Weights of a small mixture-of-experts language model, trained from scratch on English Wikipedia.
Size: width 192, vocabulary 2048.
Experts: 24 experts in each of 5 layers, 32 SwiGLU neurons an expert, 6 picks a token, a sigmoid router.
Below are experts of layer 2 (counted from 0) of a mixture-of-experts language model. Rows are named router (the router's row for the expert), gate (a neuron's input weights, with its number), up (a neuron's input weights, with its number) and show model dimensions 0-191. Each number is 128 + 24 x the weight over its row's rms, rounded and kept within 0 to 255. Numbers have three digits each.
After each expert's rows: "comes after" lists some tokens at least twice as common just before its tokens as in all text. This comes from a sample of Wikipedia text that the model never trained on. Tokens count by the router's weight.

# expert 18
router:137117123101119155167073167089096125122124129132140148150109130142157120129134152135134168090142106103141092146112132149156116142128136123162145150148136124118156115125171108108131114128092107114127099104157122124138120134168132206142132152075110107105121138104150114136180128199134122143134136083142117075133148144109111119132115158132100156113139159117099134158174148134131120124142145110154142128112119093121135123186104130126141093118123119161129163122151145158149099134090081116175144142142114096118148149144119143180122125103121154133130103044109144164135133134140120074
gate8:126132157121144120136122127130095106161087128140175126158140133114126186153145143134110150096134106100148174133126149117148135082135152145136119136178100165127138175123119110073196130169132124113119091116117119110094082150156146131142146138081091123116122098107144102129133159128154117155112118100113142056144109133087101138101138124146129145057155144148121147149160132164096114123115159135129146139157080132180107103175149135138128135160129125144119131113136110132126137142113103111131105152126155128088120124116142161168166134144161146146117139101172123148112137145141142084
up8:170144124184123113109147169138133143119159125114127148117119142145108137170109159159189141084087120152149151132146111172106120137149140142093108104151163142149092146107108115124106124139150161128138159127099145147140143158100123126091132168173105113134091125110141131145101151088097143117154151146095145110191159146117197143113155125098128112139155124109143117111133112107101084098127115149159146134131116137141145117175134163091138148069110131117107131144116112145157147137106088137139174132145178124091107143140139122162168108112130105138121135124160112161125109147102097096
comes after: " |", "-", ":", " (", "|", "S"

# expert 0
router:118134187115124114153134100083115172096124111107126097119170122138142155128146137090119176143145142145126185111129154108123120151119106108097141124160102151132152139120103125075174102117133127142097115115117118118168119176178152127107131119066105143116124145112146123091099121154103122172138134072126122100089150077145135123126135150147153164096140132096156126107188127139101117124119154162175090131151128132107131103159085116145091126146138124111129155133170116160141112141096084142124153123168120152100122128121147123138116127103147101097169161119120103124102139153154141117
gate13:104125153117164157126136067120148184124145112125130153149132151129151100114145132123142128131146091131120110129139142142135119126120142150124111127123138131167132118129128127127122101098111120137095114142123116129128178114152127120128083126125167108146102143160139136157141144145166086158161109093110126097095138143158133131142190099115117195135130139113116153112163125135164104135133194138124174092126147140095123170120132188149099152149141154125167176163148099117113128136112125085152176178092162093102136132124119172137133131079118160140108070147126098127153095119113150131
up13:094102100110112116118108174089128118097131104124115129151125107140114103128076091147166123133150124119108120120145122181152061074108132110150099066147156125139123129157162132121104152112126128131101132177194103118112164155115113159109107107115119142084110145115147141119129123130089103133044132105097100118158149137098148134123124145156089153098142100118104142088127127112172136168151145139141085111125118119142163103145138167117114130122111121109129139111129126113163133112098116105142109131112105127120126129125056155146089148125123076132158150107123120142143108112130150129
comes after: " |", ".", " 19", "|", "–", ":"

# expert 1
router:137138141111138122124110130171122165152097118108169129156106143173117158142135139113137137184141120113064184124116142117129134153112180104140100152149149122138182130128115152092112150145145136136135137093119127154139146159112094110160117100135116134119168127135119170086128091166094111166147139136127129068097129165151152137118172124134110103161153104111158129106125127116148154076151080128124143139117154140126101107168104128153103099114189104141155159112123089120134084125103115109116134138176122123132102159126136152149101096087127118116093131126091113168116099144131135140
gate8:160117152116121102146108136109176154181138132116143102138118155127103169167136126142177077167148124144126127136133137130139135176079112142126131112094115093182153139085090115116097108097115128125117105149167083171095149102121144096141109125142134099128100107109098174112157115144134075155158146146160120163128146101166120127117145146135129107160134083120114105075163144130172122148134131150155104128110078156121124127110087148118092170154122133087098104124151092142108113126108101161158112112108117132104139145135140164136149100133111128115143142122142116169152124148122156136
up8:108114124137162110131155158061099135167098137132108128120149152120106138110144132130142136104106113097096136127117154159103104123129092110147155086125111100122127136127128194152128130107135140140145135127133116105155149095142181117143134118132154140097126120134135119144102119125120141165160095133119113148115128093134098116132103108160121152076187102117134100162114150101096121109157154085149087158093135166132138169117162105127124136128161156135097115157058134127144120081096155159119112136131175118182095118114112102161140123120145117134176075128092126111109100146154137165
comes after: "s", "or", "ur", "n", "er", "y"

# expert 23
router:130146156105087146169121118175115108142120130082161135118180129114144129130169136140171132147127117126137165107168175154124134143105159093091151173100116140114138137124142118097122140157099166136094147059130126141114097157114121125113067150133135133107109092105116134081139116158124118154117127142144144128109121151121075122142125128145134135129144133085133136133158143181143164095146154138095156094077121139126138078154090123116127124149135156112114145092141095141096127134099111117172145096106083180164102141109149136117070141134114102131145126103126123133134119106116143102
gate9:126133128144130098174100116146119149149143186135117120150160120136144130133164127107121108089108151107129158132198141094122151136106153067123128168121156122129113120144097126147050122136146172124145113153166094135112120097132147083148126147132123106122144140099141149116130154117146149081105123118162176125133129111145152144111103129156137129136125132087146156101154157102157160094108100130160081078130117139119133160121077124111162141103134092132101110103124136150107080092129144067124077118119132138147130118137122128125114133112107173140101144108091150135148131138172106115
up9:122134072145081191104124153097148117143119147108105152098107092100156120093153097145137106105134122143142115148121141142136133101087146086137131144129118107128157169100126146105107127117154145115095167131144119138161132108134117154105126086144143145074085138174138144106159126056140146152120148149124139106105138149108136107109136153117185137130103099118165144137129123152088099148128132129130132093090111105155151138101163185093125158096137096151116114138121178208110144126151135117092158098099105132142174143126145132137172121148142148137118129125122111129123144131127126136
comes after: "\n", " 19", "il", "n", "in", ")"

# expert 4
router:154156132136111120100139106111116137148129109159143147077096131119144131095128105130142168151150116077128103116135130124118140142127084135141132174115099122123108127125163138121137078159138136169120166101156149118109110089114085136167100156136121063133139100100127116124104145142144096135125139116155141074119199087124128169135130138143112122134086119129147163145151181113130124106146133111154107136125156115150149162152137161083146136109133120107153163122098169127091099145143126142121095120119140124193113159107122114167160124094152170144138122124137159142097088085150161140
gate9:121143154156171090111118095171119087103140129095089133153145156150185126124136133126137122107148095094146124105140102152123140101146115115128134114084139121147097129082092148102112136134076192144143145104116116136113154136120130138093157113110105128157120133078168123120110178149127088110159138117114168111120131103123140100126125155159070156163125052114112177125127121117143086118124109109129101122138118138124126168158144141153129108153141124130128159107142119142110109156116115077132110111109133162140132116089151123147070134144193136146136137118084116123144138125116157144
up9:098111111156145152155126114149123128124088118108145185121151126115109114131185140134135077156107077137131132191142134119099124111143154119111133154136115155127098134104122110126125135127097170167157132133113123148110127081139149127118150118122155114150175146092127146093055127153115143116143142115143136098092151114134126147122137065108191141158177141154157157111143113136134125166107096143167148119123121160087121159134133123104133115145108146146140166152110156109093165123088127132109151156138096137143084133136107119174125091125130162079108106142087097140138122129108131145
comes after: "s", " S", "ra", "u", "la", "c"

# expert 5
router:159142156125140121175174145106113165125145104140130157162146133138117142127110138099112134090136131141139080139090139135120149151148153127132088155105155115096129133132128084073156132192124124161086114133157159149128083139133112153126138150106135143167126171084104126121179141105156142131118157121140117109169142134073126154095144140130118128034128123142110108145121124158135081133111176128138130145112113133135111145145152113180131141087097119154099096128125117070151110149117104133118111138126133127117123115084127138131147141101124177114132128107120122135101143123113061119
gate6:168139078137078132120112089110156159123111142149107112093138150102141135109123148128111155158121116115134115127126102101099125146159126059130136111169143155108131150159119135119074101145164168141096108125113139151124161155105131156082158156126153120111139167096152132135137096126127142147136138118115132158103122126091134187102112150164137145153135121138135127074154124117091108129138140143154085137158184074138146092142103102169147129121167173113122113134093117122176093170142096135115134121148116095089140100126087095133122156121097117116134147116095109121104102124116116136
up6:161138181119133143131102127119158132122167133146140121114125140101129132137134134150087188147140152129147105104130142164119132131085144120147135120125115131117103148153108134099141113142123105114103176098118116104159118112128094148158138124179125147173132138120165149096145098112105140125144130145133144113104088069178135143133104128157187153137143126121120093139135087087120151143134090101099124119115097102120152116117120163150122123121120117093151089130118164155088095153165112105138073141148143139164124108117121116117088118185130131127098088151049148124157105074145133106
comes after: " ", " re", " f", " (", " de", " con"

# expert 11
router:134124118094118079147158160136126142120102107145105143152169125170141159181135140093157116102139149140170114151142150118129148097141121138101134108156153107132151165102156087115111141160160165110155133095131173137087085097172155132133113197145091132089136131107128140102147118099126135165130128137136116094129153131134115123137100131120115130118143163085143132187121124137097123121101152113105126104073102155084111124107084160116125138090101118123126099100087121123104118119139145131150115105159083127156162125155119127150104131137162148102165180117129094131101123150124106113
gate17:113136135117160100169093120142125132139098109164125098126110127144173134195129136109154167102135122148129104134161134119105164092060131148120151156105081124118129149147146062092157095155138145124156090135109195136074100136121128122095144092103109143113160150136117130095114147110142110148149131109137125107135139098067095169152132132111135098122139125161179124123163116111126173075171098128100108140106089131121099147133118149118134088116121138130126111133148145116108158103161113110141146100129134124127128092138096145130150132081122108142134127134159165120115137152146136130
up17:129152136132092110101112119119156134061147164148169070138147139133145080122184152114121141142099134148137140146106130157104185119148120179123119148106104162101125139100139138159129111108137099107094154148111113101133149115122102112151143136134103143166107159107129127096132140161154146150096147117137153154126180153131113138138140098157131091168133117121156078128168145142119133112136106091112136088152125144162133103095133106146148192125092154170148128122128120150109084125140167194100143109100138135139178109099140115109152130119110126153142161111153137151147111142124116134
comes after: "\n", ")", " of", " C", " 0", "=="

# expert 9
router:117155119125115124141106123125124134133124123129147159199128166165146151128149165074137145092175141103141129145120127171090144100164119127074144157145137119161121134150142109135114129124154149156121129146126147148125148112146123157123154140065135158135117155117142115091159168124111148122139121071122130119148143091074122146121148132159121097107124131127101165145167130095102088094129150115143104128119119128110129120193125170130114150084110119140087146131112170125121125121106076080131187156107153098089119147115151165158114142102110156114144175115125129133155131120154107109
gate15:119122158157138183156145134172123148142150104123146091102133147088147137101130109138151175147166143104129146109116117087108180090155150145127113147085118117106096152103128121128162139102133131115151137131138087121112160152162122112135123129139121187142124081116099129117097146163120141118105121159108176144117170116145147125045116099188101160115167102153114125111132122120126122174118124138157126128130133125157125160109162109123126119101130125131121159113125131124113137115127064154168094132115148131108137131083144133149077146161117149105124118154134136073168114146139160146
up15:149151107133117112162132124117100101102104156103140135136128126165152112134136146086164142122152121095129122105132093141131181138107116065123144134129145137186102101117104133134161147081142120119145121093082082133119102128073144129122111132144162167125100106077108095126141122111159131119137087128092089118126159112115129105121143158098112155120125143093149122125081164143123118140112167124171137160104137102116111147136130111104141129119159085103104133153164134114168106095108125125086081105113131153181184119119119115095126117121092155138168120099164114111132082112135128143
comes after: " ", " |", "-", "|", ":", " ("

# expert 3
router:164161156147088086111142132110088146100116131105137141148158130145137108160136136103109161092157117140133086167155126155120108129154149106115114166115126098133133132125137129100146143172153166179105140090142187148100132159113137153058121152145101101128100165077130136100151150124142115140108149126128148125122140152107150133120147134109061106120154104137142102181187101154094126120164164128146134132104087120159151106141110137140144171093133128166105150132145126143162118141117143074153170122138130134097105136150155165139104129096148135127147143129131119153113133103115137109
gate9:082151143144109165136136076124148159097155120147133131125143162138128183131096137091125130139098162143073112130088129115126135147106135122161112133157140093088125096133157120126164165180106151163149131116124123202128111134157155148125139113127138176175159134120115131153106130121102129133095191132119123127161100157070135122165130144090140138076138129052125105118088141095076143150138151169123120124097129126148148169147132128154146125126152138114132144116097114107145143108098155133137141134105146088137093109123098112158120122140127134135125129133132114112167122110108132149
up9:109121116133105123172136156126127148098142161101103141119116136154130099109082135149122119125134134159125133139106130132064118104091156134129152094090105117135124112110109127114144094128131150157145113140127166098147141097110111111116178111123128104109174134135123113121113128134082164156110118152141109161153127116099120078128069122165103120155132092113157141159197118146079120100117147146124073110107157121110161105142120120107128126115136198108124129113146156142095143121131127135132062115132108121110139119087083161153178120154144126120115114146097168104131176124081114137
comes after: " ", "ed", " (", " is", " was", "'"